Below are experts of layer 14 (counted from 0) of a mixture-of-experts language model. Rows are named router (the router's row for the expert), up (a neuron's input weights, with its number), down (a neuron's output weights, with its number) and show model dimensions 0-127. Each number is 500 + 40 x the weight over its row's rms, rounded and kept within 0 to 999. Numbers have three digits each.
Before each expert's rows: a language model's description of what the expert responds to; "mostly gets" lists some tokens that are sent to it at least half of the time. This comes from a sample of Wikipedia text that the model never trained on.

# expert 22
What it handles: Verbs, auxiliaries and adverbs after a subject in narrative about people, such as was being, was initially, deeply, forced, known.
mostly gets: " ad", " addition", " known", " worked", " inv", " best"
router:464582490515480457438585513486468470523488459468535515440483472459621601500483461526553501532512531533512539490497482495468511519449457553515543485532531565496485477498452479544513554456476453504464492514490542504493470534476502482488505438564420473469542517521519499522507419450493527527495542418451511543456471472568554588456548530446517522482512504414533518446514456457500546568441
up7:546508529467517493410442551581472493489520487546494504476494433467493493485569476475502460497494510521577489536518523463526458562464432473461502480488509556486593500523476544544544492573520486463492482561460510509462585527593544452443473576437543578516556467525529508489482518433453528490488491429508547532500568466502494542471526480481505486501425542459516495503541509462446573582495
down7:455504386490484507507494519518492488434543506472518506492476550489562505514547490571522496575481471561456539451495440554535464503500491523543465431561505523425511505543467488430503502458458513480568499477557415521565465545590497556444446483532453490531556538518535523447479395473427490431513466480503544486527536447482474518493496518498552506532466549517536463457547543540455472462510
up8:427515508510505563442470473433543522457408505489536509512567473538493454512514501524527520496487506587489478453601539537453519514506510517533463492501502550510586558479492525527543494536516516495457561519597555498523536585507494476450512397458485487469531519567548562489479465448471455485523507413508496462450544553500498528485516568506520500421503545425519539455485521447475507475451
down8:512519498462505459493582488523533492538546529486458531544527506511524527483447500524490490538428460510489442553435450534541429478510593521444485487488549492494558498487497569554538465441577550519564564406506517496474457438490466570508577527496480538528519503450472468468485494474486552534547559471551455464442582413476584547493497497507517475567494502461556470472479532498466523482474
up9:543528488469516462505456519443465467582513543507498498515514512431578530519624519417483461540500529475553507430536420548482538444489495523461549515451449510512526484532472482487427585445564437438438481466456524531522545478488443448462450469536580511476507538485523566475449517491442542507484441488484484502471488496507412476495429506514462477494572492506531498493451542508474501481505
down9:475436453512542514469462504543492479537488527494484489530481528538474546536519536517458557507456519417538506462484497520593581496522560517517427464465424522515496524471592523562522475457534444462569423488444536482490545484540560498544542398473465514432551444455462488540470426479550549506506456567456483507499479540532545544481512459484429510524460487540558514541481489522529541511475

# expert 29
What it handles: Pieces of chemical names, LaTeX math, units, numbers and non-Latin scripts, plus Latin taxonomic endings like -idae and -us in species articles.
mostly gets: "\\", " $", "_{", " \\", "ə", "{"
router:541514529570501541506471491423424553487456447499540471492476555501530487515479543514526481543581480504549571545504487528471518521528466536494472477530544500485427491577494494535541543468537488557486438478445561459476440426500490448462532435538489463474580537566457467535487519457432517530544572488435439508503473427555430550460472494453573462466502465500515471490547463455475479519496
up0:579500422471508526511422496495491518423545494454480504462571570614524510534424596477504519490474506490461447459537468500491474442467472524520559451504539485514427474470446480496465470507514534490485442481460544464537476536569476502408563491490499486510506466550501434535482443515483438527473486452468489491499494549475527495469482528428459510386495471503503485461496473414499545483543
down0:484436564483430524508440492473497602511556526445519510470531513543481469502523491484581517546470545459505514475488496482518453507436526502580457490474456565484591491453428499524490486497429532513460480505464460537496471538505491474506470463552489532509494433503517529528558504548481477525490506516427537545404558556518544516398590398520482466471493514491480541515451535527462559522463
up1:519490407409507514491488520514448483503591496488513474526501410497490472558499430501554533505498512476576488477528525467494459495456492542524430551561516485446487537498496557512506516499529514466475445537472561534478529487438455480407485452497458563467435483547477458539528553548567452474439544485495543557483472513584548475537562441432479551511534483433511470434497531495457489473514
down1:464543555556456486557482522484463501475516482401462568535547486426491515500550489560488513441498491505512487411474533515591543545444448529466501415466459548430510473420436491585561524522517559475521490520481500535504484486538534487472512548540505570469494475494463498484523573453486504438527561494442497531537537486467571519507505484448479596555465546533517456517515487522536522481531
up2:469463527520485550461576466528510516547489492492537419530481505490540522490447564525453510517487533495500509552502487502440489519491509479442490513477485554417590508561514464618503584507532493466456431490495484483531490553493510491484567502562565531536532540553513411507485482418515492545483601500478473548468548438547461546448518480518540475513497463504582449481499487537455550427493
down2:494527598444510419513519550467508499547538548502533501528521504566489537497529467409526532380485445485498468507528517490495448534484442507522496500428518505468553481516605499524419497499486513461524489586522506441496492588480495460488518492498505463512487502537528531531506505501539524447531488525437502434479562534456580436566416449471506509530462531501436476436432532493465509531493

# expert 11
What it handles: Middle and end pieces of place, personal and technical names, like -ington, -ford, -ton, -art-, -ual, often in tables and species boxes.
mostly gets: " Silver", "ington", " effect", "ampton", "mouth", "ford"
router:510500532585400483466551469529433501472485494499513503485473535537444529516510454531551497508520501481529547546551466514488541489476450517462469450529529560580471470492434479568470612477564465533457481510493519455450489465531526450499465488542460473465521529500483482588472512449452546484504526496447437492474500444529532458462493526455529509405533500475531428472599439452536564544509
up0:557523487462466500452461478495526477455458468485495513484533577518515485491410504488549543501459559474518535509438455456531482510510564468459456440475429575511513490495524519503564486478447395423531533466484489484553544481509514513496470453526499522531437524505566511552521539506497599496472504517446449498486559437499455517443557465550569504465468441467546450466566513518466567440561
down0:474457537458445477503500594642509537478442497453542463523550491489489535511512444542533505504473459479464453445427520487466532464488453511478524549542454550507489537495537495464491537506482580467453526538529545417487458505515586459497502408448435500506537463465520522525441509470559457495519553540558535520540442545444579489521466514493504491501514497564534499467505430511509440518477
up1:549466542545426493501462504449460517466528497523516455481479456558514454487482503525490465494580482472482520518618613594490563467429500427482472427444497511469447477515493533549506515433497431538417526517484468494546521541474491479517458451469548480425461459471459461505488513507521488509512481529476481474528554487534505524408450456596473484471456448456542515463505527527479511471510
down1:551591524476531539488508521485486546454436469472496542539522585508487527446470496511457482485505466463543499471559580453478456529545446540481494475496385511514500559475537428448481494518484544450395533550474495518527439541515579496452487419505506525452539540507539502478505538428469448484497532472542489569528517491455516479519466516477469583457467480505504470550459533557498430511438
up2:471520510505483488441538557441476477549486511475477524569463466570550551521460497543567470476472566471543497517509560503527462482522482486476487550534529559471552475448468498545513541564519520476506457577553522464509550472510495494453519529524425536457563490458479524527597475517492536510478519527494503504492568489515630493523551551474481546399495523456525497500612457456473526539570
down2:499558568517543535491555496493554554414489443496450519562560451483537461534464455494508557527481533546451426510533495527480553491489476448528502405497549438429549526461434551537508474492497574574542492510492505525465521490530476461534467505517572556598501523554522491468523520484528584460532561454460503533456528574449526496458490521513519436531496496458460491441484482473506467471507

# expert 27
What it handles: Pipe separators, line breaks and closing punctuation in award, filmography and bibliography tables, plus words like Nominated, Won, Genre.
mostly gets: " Nominated", " Genre", ".\"", " MPC", " Best", "\"."
router:492527475545464532477536491508467525509474475502573509476453582519544541457453447547518467493529557480539523522523473506446559470458460536498482477532557541488447413494447470591515557476560469530456490517574520458465486480445514452483519455558463448458517555516469487519447483471444554557498575509468498491418476458508555544453487515441509512455601532558526509451532461451501524557541
up7:533549468452439492463547485512490518514562505546587528447496508465502492532432488501524528506553497524468497522481512491529449531503467487494509409546515502462520482602497473519506552467500551522505491524474539461475409479604507467567516468514505514550522620438512474560485471467525443469489555483512489447531475455526504537478393586550538510499519543475447592504531516481515491503427
down7:432471522479470469419425534529501465536503484459450539487469514534486491615532558503504464515526468513550616546560443506490495511538509489478477448425525497492485499463569521452442524439476496490472520528487502470459518534473536477475540490499552453536489449420440522493407490482552464555532452472522503534488466471507423554515462531521521523521404529461418454457491487497556501473465
up8:500453477504580488427456524515477443537574513479541506471452496517444564527503577454540450453557512482525518542532484481487465479515435565465482526533507464488479484562521534478511485490522421455523561518465500488517507434447583492421532432494506420472445525566492513490564469594519465495473500487485459496492489503464508451498510511461498457566551531510507534499492399460471617512487
down8:542460501554511487495558469505507503500453505526518542432422462427530486498459478550486555586519493519513509554427529512524522490460550449489588470457533597501526487477540559512602480561496561467521518443454516582410507419498452492536511416469484505544528466480545523510514464440535449543491501504483494472470527519527505528481541479524540521469443560545518477486491548518486418485542
up9:475481467445507545490485529562547564486439444495508476433447467487519526518517521479501545558474538494502476490555477485526538446523502550524508519533487498512405487542522505488384547459553543508530511503562586482443445504527517528459506530542439477511588512446481519520500566473538435495492445530511467574523527505467424537500415598514512518526518598540537510435502488506494483545469
down9:521547501463527517575480538582549498434524508545555511528472591551456516513499554537526484455507486469453504491514519471439504486479508499491546465523590498506531413397441473522501458504461500488488529506496509508505462517514512455543507366456529505530472504478483540585483568539471542568463538427479431496509478524470456552507477502499481602461527485531476533480518501544550503521588

# expert 1
What it handles: Articles and possessives before a noun phrase, such as a, the, its, his, plus noun-phrase starts like main, new, own.
mostly gets: " dec", " its", " main", " ref", "Scientific", "Gen"
router:449525539504495494505497537434409528543495478504496521448511509423463491494495572539516485515499465517511537558495482505445474498442431516467472488535539529438475489565475468542464534506616462523514475541424516475471500489543419460484529463530476469461487532539542456533470438464472377520527527539429492526449459481570530496435499548506543515487549440442530463454517433478424531507492
up7:556548510460479510521460550503478534507542441510494515484507476535550558476448529452466534519537475415575448567486433483455570541510519477441593513472518573434531468483501499548550456484499403520513425508476533491479523524482556468511449458516563432506474509479422443496506410441470482476541524507493512508488544509552496524505563525544543550551443499579499525489488485537471551518475
down7:480538484442494531460529532543515571561428509467560474569447482571525505369486494527450556448471511501425524514480561492568483478462457504472489483556502518495511481524491491516498528574517535571481593577485492482494598497452496539535544483571441435499543475471520517594486496438560508523528499542475534537505498506493530560523513528496496483583550526475493480477494512464524503539519
up8:588481478490526507452458539552472536518525494526483514463497468475550485517518483524535442492525467547481428570495541539484558538532468458479538445473450557521551571504481437552558518489539472446444427517507472496563485440476474445493561500584478479533526534523489501500395542517384453533443542509485537453477475504471450568488542503543487541518544487456435569472480508505526471525466
down8:567473530482472506499534519447471530467485509515498537513481524551501553491521483472471493478558544499507546477537563510565550512493567501508484441513495483539428512505494406534540510500515441571499542538481541591402497506587484539472499500501547479459557495424562595455548590511486444480473518479485532439455510495538461466571536499465447440547575497479530526517485554462481538442510
up9:483545428501557524534567524525528442520492516512513491453548526423491507511521555498560561464466486551521468485497561445511548582442500434472526465523488569423460498434453558559480520573481520530480459531488520476484509491439539519416449491520506513472480463514524486522532588478473505534422534469442495532503486521520616445486464575520475503515507469464543454548529532550544458530514
down9:489571525509519526502463380465506592491493534542550477560487513507514507478425501477492475487510536513443489430506525475463450550493502542508558548550539468504484503535538522611486543459576465554542477550497416476515503493409457523504478533496499476555507485535538562481468573487536485547519491493499477458448453480465475514439545567451564537496442541545516453502435517551444469518492

# expert 12
What it handles: Articles and determiners, mostly "the", also a, this, each, that, who, which, beginning a noun phrase in running prose.
mostly gets: " The", "The", " This", " any", " this", " that"
router:510569538527471457469451504513457494486476498528516496491448494521464486489501557560520489543514470533493559474560437505441516458454496539536511465525494588530468426517461533547500546494507455500467468530564528498420475491519416471472505480569450422466553541572610513560489451481470447568546521484472493545438518465568477471447462499527535522485530484537525462469527436441487530567561
up7:503425502588512572499516441468522409513472520552507546482476541546465531440525492465627552588545494571500479526521460477518469562561508485491493503458544501462491494534473528527537503507551535497537515464536509491523493565434498493480485513558544545581505493449500541458442506479502470482559512488465559462419522508607530538482469512533484508506473498520452505515497531422468573558495
down7:495567548492457517572532537521502507461440513496449489528523533456472538484508497486495515513550485431580579527504516617557461501444478539514456536477463494518445550422487457514525535485505489432445511525545501490503495454544435459529476596464476472551532498556455445545525548506487575476483535509412565496508460543458429494486577522484465440501455436521517482476500506571506488511495
up8:536456513492506535494494442474463509515466416565481485448495447484458569535488478534543484475551470532518479544476495463431537547457486514519501531483576382465542454493464522513468478576463550504483454466428462494517543497446444464441420560545515500459496541515480443555504467431417500489475599475507478558455496502566480450429484483478478533555542468553530475492477520516459490516504
down8:465515491567480498503534547422519482540484507521595494440503528542542429553488511555485444526483494482535537494463580538522483451511448450474487460462509492481512478532502505494498479423519506576482595551514489435511426499470519529549457495447567538541482510574496496466565484434573502525555479477467521519553532482516478573500519490513556470473427486403495460472583451503516474469558
up9:477516539542491492549557577438491429420489550481516398498537456476482590507461559495523510579461518572499501492471488485551495428495501483542550508442502525523512500498488514452418456525483473502498498502456455515513520493467519529513439513562476513497475554475490510521464446477508459526502483519485390447497433508537575474551496567443545531522515461505457432439562488494525525422434
down9:526530471529494433495553422543500537508424474518500507431513503513442499478493514488395489475543564457419489506532462535504566535493488536482509466469535454467465472464479553436525483481467531436440548555476513542520534534509502503541538576466526459536543445473493473493461418507447429574552432488544482529555474534441513456486543471488500392544488500523478483505496500489548490478408

# expert 23
What it handles: Past-tense verbs and endings in narrative about people, like surrendered, warned, made, announced, appointed, and particles such as off, out, up.
mostly gets: " made", " off", " said", " appointed", " returned", " announced"
router:478540507566449459451548528535491480493452453449529488472444494516488490547489572545601499529493494514556553543464456541463525479436463569444458472594536501482493477462468461544489506451586450495485484537547518472414462589457507467453541479523449479448517504541523466549499472492503469504498561476469532532438525478544520507429467539468531456456525500550496481446562435479501484574482
up0:491475531470560515462560554562553485511487572448542442401473540510455460561521475490560479436497521539525495483524572496450519502416499529510491469460491520508473555503438496489554535552527567487487551553485507462490568524456522521571502528500499476511505500521463515585588572463445580534507523516500464525478534460468468547528527492470506485498457518459425473388555496551527494510501
down0:448503449510519517543471459536515469515464540478543467486434476479451515504479497525494459529507530452490583531508415551495487525542468442520510518492451496522505495561473490423466549474516502597461455571502541530503533445461529418530504434492573510385534545511547500518452462492496489523437488494478502563482484490616511529582536471491547550443502469472575541524531526465531541453469
up1:488482422487488505413487514490500484489465511445480498415449450549522526426540579482551483491546565453457521445448499495496428440486436541541474542444524508482490471530539533543464496498474397499485508514516444468572492546454510538483551434444506503505478472501512493539403474493475484511453468460485457504509465427504587513575479567460484487504515411484521472482529533489549509555539
down1:497490441558492511543527502602511486534506458467525471560454513583505540476563559535465521464506468521532457548484490425523497511488552480499501472470438548465401472397556560530467488497464529526496523494462502476466442516570516483531546462559525551525495515496470523447519508558487611427567453511477488515507457482517463569529521473491491471506476385540528486496547488538504478447488
up2:401437497585559498497431458478477442459446479546532538563502534516499488560479561532545523453411515464485530455465518467575566480425505492551458471534575509476501481516550477560470471539492434507472530507443453559537530490508481464477536496466482506465459494513428476450456450442492524485547467501521454509464493513507513518465450457468526472479463449469570423487579518459536491471524
down2:529510500451453516495466606532491563451521509555468505475426518523515551495513497542482569550640468496564512542538506440525480482511466532529487514424415568488511456502502488480517526524526477443464480569494465491479454556538552534526431418527480484475540478461530538600495551536513546468500536544479426475516480521491485429531528517487521554486514509547560497579516489472512488495503

# expert 18
What it handles: Final syllables of Korean, Chinese, Japanese and other foreign names in tables and lists, such as ye in Se-yeon, ka, ki, ji.
mostly gets: "awa", "ek", "ka", "ki", "ji", "da"
router:481500513551460526422477477519468488449501455510562473482450518452497474480479517517535470498489461523501555507545497458476523524514436506475431435531512516473436471460493462551461531468478448504430507600454549476468452467470417459432526460514451421466505549544496515491488434505454573514530502491437477508474454436563530490490434529467543482431521546507511459418579443459566534531469
up0:526508441482541559511505516435391446521464505511494480480474550402495559443501475493499459546410423512478529473528452454522517525487500524519567470499509497458489472493510483472508541432513476482466546517529461512489513542436453546421460502515513477489520479535519460564418463487544502468530494463439463493496475548492492552485461559584515490494561575491490425538448528573498536578433
down0:502538498447554556461490513454443559447449490523489524483520448531478493509471506530512495445525461501492423508575497489494546550551524549426560533519444534602434480459563519564527471509538483498529485493464518459519529500500499486527540517506497532445466565422467448515497519504544506576472478547477509465557449594510416494478531525533545517462461551556464518446523602554497459509542
up1:519508538531518571523533449521515568495522488475542500505510492487569505465511492556475518506538466491479534472548492460528476470517523545438463493483521515454420523438550512523500592508544536460482469580482537563522496491498496490473498474505476435449473496492502417526520577522514584490513513505513482550481530531559511421490523529435540535412588501395509452535473511440412556463585
down1:439544523455425413487460441596497516513510515538545434456600544494415505481486544499599524450466505548470456484521496475533520550474543431539494512549530496500568445483503564492494505496532462493479462421523505534580483441558481544517556530542486479513544435474477506443484588544523487535518579512523506463485519506431466518535488551515491474486541487531486525463506531536483460507496
up2:479516515490477560546453449542472568517487496490535530453466551435476490488557497456484504505514449542522491507533529514539462471492527553521471471537552530606541448507555514534518510471516534496528526433455497460519504465439495509497455423532506550477451554488520546416582545547475521502524554536458501598494488493510534479526580472415522371485538546469539460520471472482476455559532
down2:471418495494493509561492460460511498476494474505444547504521474492508539495515428537521429528489466501433542532495547552560468456569453517479430478543520522511531515504523547445486436529529524525472589496442543534466494460524477426548531493546519494543498475522541476585493535393508438522493555543492491544525597526502586530487479419501411527522496478512502477433471524489547548540462

# expert 14
What it handles: Line-initial dashes, pipes, colons and equals signs in infoboxes, stat lists and tables, plus role labels like Succeeded, Preceded, MF, GK.
mostly gets: "|", "=", " Succeeded", " Preceded", " •", " MF"
router:525534507527474523448502499466503508485450454482509490445441497460468527514455506536588495539511465499595526537571483614475493487439462535453514454534595527524486424516462474546548519523508527516495479495480583452426537468476444475467505481523487438470548506520499487542438525443437507547482556514450520500370540497529466514497489524492534569484498534469506495470508436451476580534522
up7:447501482475505493448562557543500516406489492511524473519414519505497458484434455542560439495534476555477508557537492463472416507425495570472438513466588449470464500550487479497510481517531515528500492489575534396471503510506526438478546515521446457488546578481551506421451449530477550563491467460463462510452477514473524516518484423526467510525540532523586551494472485494508560490510
down7:448518522431495569525535532488463492464474505528420418466468450440549510506542483515594541577473522459540461485433475464504428503487499549485433464525504452481488524487461505449432569488549417455467488540517582549512549590412506530502504515512471527578510556448443489533497506479459463535497562509506460482543536535507504508482522503534530434513507491466523523462455498575513461507480
up8:506478472568471544435496538512509558420434504489517516539436569523501454472485544472487546528490411492509485508498481544488556540482558531539426526482571585490428498459490522481491525429490484454510503461502595415508466488515410573544582504535440504502571587530447539583466505545510507483481554480509455465495491504508501517455533496528521464497497527512581518522483528489484521511519
down8:511484491535460488498537521459618479467559500469447444466509577538483494489478468510550442476471573506490481530527485498533472548452499506458511490522544471469573570471582531509431465510446465528542573493492514491483527503496461504500537576493580492471493407492591493521461509482500557532499474576509490572429490492487501483592504543486505457424482535504451555539518578443503539521506
up9:444477483516536526434538525519506575474456489502497435497438481476507481611452479448522510524453470489495511542480475538500497461541493463548515543485437471521524476451456536503467479532467496493424557522562524568508532493461543541485520459525529546438521468635499414453474538565539427479535498503521444550549532571477426510455486550494485524537562469511548507469472523456483462555519
down9:537491477534435546456469440616484515497516458505560498525516586523482517449496510493484569530508501488488469525512478491471504545562525564494460477480540630477508495525443447508499493451573420512539470476505465496539478487491560475557525378461539488523535574477507493557501509501487531502490478473562501444591534513506570500557548522504512591447482539510506537507522541512499490467449

# expert 17
What it handles: Sports words like League, Cup, tournament, goals, victory, season, and dates or periods in sports and event reports.
mostly gets: " League", " Cup", " football", " Championship", " league", " Championships"
router:520516574541502510455495468512502423572445465464525490478461497397481549555536575542510454524438516497569536516496488494465507445495469541551422426541506523529522484524410503532476517492514449508406477545522509470451519550533537463444520499552497479452560543494470469541479513438445514544495509501466438502429491475555476483460472505470581497468494484572513462456518419455500537537534
up0:566500567500490529518389535543497504528493445453447503478472479444512539469503456528540510493487400514512496502479532561442539501468530556532520518467555484538468521496516538532564506450535538466464563585604541527457548536506473538507475528509460514503432457494481539489458459518569487501469516535483511455482474465598511521526547515478396487480515455572487518449468465440534545470567
down0:501502499570472515515534465492502524543501492528540562470595561540472473424486522493462409515507463465447461504484563439517482500527484482512459457543534502424473414511487481548443519519479479566520515489476444483553491546469555489446512462469449601504487484449552544564492568439394412496540558507456482501522454597479522514481489516508490509461526460505497530523538522509536478549518
up1:389489511490553440524630507543469519491455495559519551548555549538601574539485502494493503489560521475488484531480554485537437498470506546496513544479491517510450473514539494515529583444482532513567523481529460412526395501466439527525472500485442539536496548470474479565483475443531541503537494572511505529528515455475494545513516482533551435507504553530502548505474502539474474511557
down1:464527486506508495473481465556514476500500559547508472534509495449492455482519496465570536495534494518469527501496437509468595527498506439493470467498468468491480510484464524520505521565501555503454506493582509503499476514503537479550482290563492507447473529487504543563481472470490468509472536465517537514509550491509465474430552579502498650555558477482464452472489447535521504495494
up2:499508495482554509515527473550570530473422487448484514466515609553442532505521530480501566557489509510497523500509463438455576479498466529538461462499557480553523437504481485481451474472502515589522514451492565508513565447498480480572499502540467508540552469519463475540489562477424575549485474519517532568484531424528487509518556526536520411481449470548550507495583498510453576557512
down2:474502587508474501494543530582510498496518506428535527585466455549537449515470530451478486464493437511547518488522517489501511448448528501520517519570506497387486486484512503541466482562478551469548467525557540570503412465492552518490498489518494486541524418528477568502487526518546533514481559475423574508488548524545530585568516488518510527527485481546549586513435510554516532582487

# expert 19
What it handles: Pieces of given names and foreign-spelled names, often after a country code in sports lists, such as Jürgen, Markus, Stefanos.
mostly gets: " Michael", " Daniel", "ius", " Pers", " Jean", " Robert"
router:396469508508471528481475510434439520479482490446560427466428554438559502545492529516546498484592525484546540478512462579498544427509463528562441445527552545493478470500473486530423555524486458545490487557532510475475449512539466482501538513521486459459551551534510532503514475491477521551558539471443473488482469446541468530476491496449575482467513568433516461452568446456463492539522
up16:488517468480494576460513491471469520563475488517499488494579513517488538482453547499469572441544491435448503466446449439488556462468472561527542495617512529545502504558483472596521524460502491475517461430470491453515481393449534530504495474506543471524478502481499408487516518545458573490554513522486454529529521476473485531495511537471508427526504414497489490457543517485545438397455
down16:492495522557484529487539525564516520456539529515535536582496449492484523541519444499455494547500497487497487561527533490456495515496513464504473471452374638443522477538426491534526524507484595512454505563499465543488469483441525453462575351524478496537527480563514504558484505501496505514480548524518521522568551507508499489480447550464483527513483498530545504495481475540455413531497
up17:551470475498445475457498500513482459444496476478513540447564545525496483505516519506481515579571515533517522517585510512540489477480516513587412430464505520476466510431481504520476616517539545471498550542478560440488537550416508500480517472515420434535564512494480502481505598505438561544495506474509469506490536478504446421482515512412569461506462499567516443459497531530512470510467
down17:544494521488502539433467453463528471532485486503439468509511569482500554516503504506535553505465518475472493439396490444571454506512503496508438474533532489540516520479478523491405508485543507481481493540550548538528565440435503521590538522499482548554512474455571490470537533518553480457506412465619509584488517501409557480444561525516484500534492534467543537488451454542498445475494
up18:518508472455499540479559509419526475527489504498503509600458444492496464467428489555573465494507541615547488471435489429511541464479547462499453502535529452441541496487511603494476485434479539498487527535517465436475498475522528463602552496475499563465510468482487567500486489488483511499456487518486481507474569505523455510476500489529554537506471513473481468581443428502626463519495
down18:551563562483483491482442510554522569512560597457468472500560550527521509477534498491552474510482532492505486546527463609469447496503398468516456532493475527476509479521443521452469519464494459553442477470430436513555506445471475483553439444477478531502540496498526462563456515561483427478465477542447457520534523483441584524469511460440501496477507452457534459539526489534491540533429

# expert 2
What it handles: Time-unit nouns after a number or article, such as years, months, decades, century, plus years and parentheses in film and album text.
mostly gets: " years", " year", " century", " Years", " days", " album"
router:525531505529508466489547557423490475457481536458553487459467497449566462549493471543552504514525453575509515511507444425463527538499454531511526454543495516453483444506470485550426524420530464483473486503514527433450508462590455462466508461549469476462515546537412466543501521466460589566482534522429478525481507451532483507469501547503520444489568531590549465506528462453523558513448
up7:576484498531517423491530492501515524494452544525515494524505476424535448512511559543542446494497501511531550489451442456521449434513484519412553479498527567502460530490498456470495490507520428538504454513575488441523501437511493524450451495511431535507512523508466486491487450451505445533468491480463438502475488473446535587467469546512476429515464577555503572572566430464603491483555
down7:537440400459532510469512498520566562530520454495529530515498477545528565439501532450484521527517476503484496549554518511501512561489444579568483418484522476545458463556489478533470474464501491498493505498496499498575446457557483490483488541540516469478455469460565551494550610459442508470548487544425530498486579578463455556504527473566497448543437540523482480509437522510475488570508
up8:508501575459483488480538474502474498453498463486497517544519467534519481546522447458557546498518441525476504538522524521495493489495471493479489501485493565428479490492469532505468505455472465543470390449467479508553472433573520499505511546480511393438504564433444497512511490488436478571435519526492487485519569485548445527495452533429565505394444502484463500537595493479595450449537
down8:497489531552491510521490469442490532468469581501499574469501504514502483502420468509459520450436443475504433440497520533491478528558573515496492494479507495463446421497409501495519539596515521512498490499438488557575493463536583503459471496474514533459487554500537485489525499591497466562492582536522515466573455536482430520551507501546579541542581474455476508477552458547487530443522
up9:481451452488493506519493555478508493484575484472529529474548542509457485489524486516474501515577507520497435609430472442426472466496507468483451475574511458606517519537506493508482476546473468499489450526426501479524506468501593516512469547524534540518526517483488520529574538527534559483458495485460505470514531470581449505493522478533551601563437500458494425541539402516455568471520
down9:595495504533503419464465529502494462499451481545506400503514482437542507486529515509466472535495477478500571478450526518431520506504407516520477589526516483497545459509477426435586478475498473458468512507507492574505585474603522577414567536474517506472512461512527430468508536547586477512483440505480435555470460469478443530510472518491462534546509541517538503497519482524489501476480

# expert 3
What it handles: Final pieces and whole common nouns in descriptive prose, especially architecture and objects, such as remod-el, padd-le, book, level.
mostly gets: " book", " Award", " car", " song", "iege", " collection"
router:474546491522479435455484482395449495510455491465526451462483491534535557508514525505550481522502493553513546505522472517473552482492394526473455447527530481501490471531463455521446547476538437559438460505476512469498474511528476441507490485501428477414521548497550447528471542456441507502519520514454519476458527513519456438446515493473557545404466492591463464502544404479507518611467
up0:505488501524440586391448475449531533555473488537475460498454497517511492413503514463474459458512471459483494448499517529516583530574489442478416507524558491547437466469485559528560488571525528518481514491429461497553435479428495551467514529522523541471484581495536545448499477468503521539530481440533438472481455534522573501545508479507517443485472572470443499537491550470527501435518
down0:397531467437517471506521518593471511495529512504546506554498553494537482505477537404515488411584455522411500520494537540425512559455456562496446531492385519457498460506494410481459505471506452505541493495512531565518515451469537471475535486521454499441493536533509477541522564486511489496487533543570514498553532452520543470523470540509545525493506512540507462476493495483520614517550
up1:522429537469407484537467548542494456508482567465483492534543545475430392506566540513504513462515464593495460499567444494517487500497555487457490451468516519468539556545469509475428551536522429484557449518521544443480460520521502540509549417454542504508514460548460520495455496496513475493524542554488487405481573544492486453519428471465563493521533522527440511507556461527520457489519
down1:499440496523492534422385449541519451520453457527528435525524536413514518516495475478488518521425489549505495506501506530538480497476533532545517611527453595513411502539535519446485455469495458500514490504445508492492528444457561438472523486508460516467488584534502448533478416558477424571489530527454430540473493550509525502480561498509484537528454503419516477508478548534485508504492
up2:540501558505487555489518462534522451517573423472434551549506449493456572460505516508466514494478480546558497480583547575415559506496533478476481440467506546544498469444465532467534507554431467478497534460510407516449516492491485519447527447510462500474490482520527422399574488531520502471507512486485509456506458519519493502478537475383521507464470511447459445487488414449486453472503
down2:518467479557454432543476543514506513487485509538493568552570542547484603573456508519590541483569547520514459563451489380557481512492432478522542476584449547500560524519493489498480485521469507487530515473503475506495526467498576561505480523538512519479446548559510465526540481530530528529457524510431517493559515505579485517568515506498481504577473611504494533492531518502513512546482

# expert 25
What it handles: Section heading markers and past participles or clause starters, such as == See also ==, known, written, published, These, such.
mostly gets: "==", " known", " written", " published", " such", " Website"
router:511486528516504439499406548488483562546441414478551525503468534527553561475500508558544485554495512518509502540530458470415542500460455552531488451520547506476470444506455472593516522400492513553501475511498566460430488492467503503506511467549463501452565584518526429564468521458476474523450540466460466513462514473536542455431470531453548491473541532462481497493559461426538529519492
up0:423475551501533498509435561518502538496502447415474552559481517580569460590523472500561485479500531480483568512447530499535464517492534494498489533557525516550452534498448471476505496487535516534500491588493489500505448516523546488414582517499519417435513502458471492425417428524477485501534486545463454479508476471518484546570559550445503469525494481395485437505505522457476519483524
down0:516546441539426536474452484555471466540503462545516551485530503495519513501532518532535534463477463526559534463439487503474558522484490495572471550482484544555492556506570491572474581522458467476488502475524472470559559421453453584460482421430510485460504513478507563529426477475495492505564500535493470495558521414494471543572453534525508541493531498509557413447550528500521435537517
up1:533472444501373551458477501524449460533489453528502425476508504526517519520464467445524538468477494517519499497428553480554488532455516506560492566481488487507496554504455510535492552546503464549511505487527534539616508555460437494548488536368443421512485462501542493458550519495506494488528414510498459543520464456516553521555504474502522464421502483468543528470534491501551547568550
down1:468471454535521500448492462606523487440465510455513515494470506519466536514485472493478527483448424541520473548515481494473474522452512494500424500503394641484476501487448504488530463512484425539506473463466498516494496541511523516484557311545498488530504550497509495520450501483562484484446456551529485460504475503523542572492491499475546580477555531459475482506481496490554546527491
up2:463507484494503519476494491513416500465475576462525573490469583575597515518487514556457479515516552464512529537508559516493445444559504452513442432533453477509457479532461441502501523522510523519530420515531560396452478460511551536500448518498478494502479579517504552561499513439519552459446491531505470577480463451497586508455483561483516497520485539469483519470575504420498545494525
down2:503532453517539438484474509542534489459480507574518483518519501545511507458458449428526476506435539476392560536532511500494501478502562391455516483471470465468470485470543486437565447483523547499528524466535527552509478503483483430521439568527572461450480579512479509495483429486535567537498420463538485410491519531519408582453475461495474462541505547468445488534495514496490486510519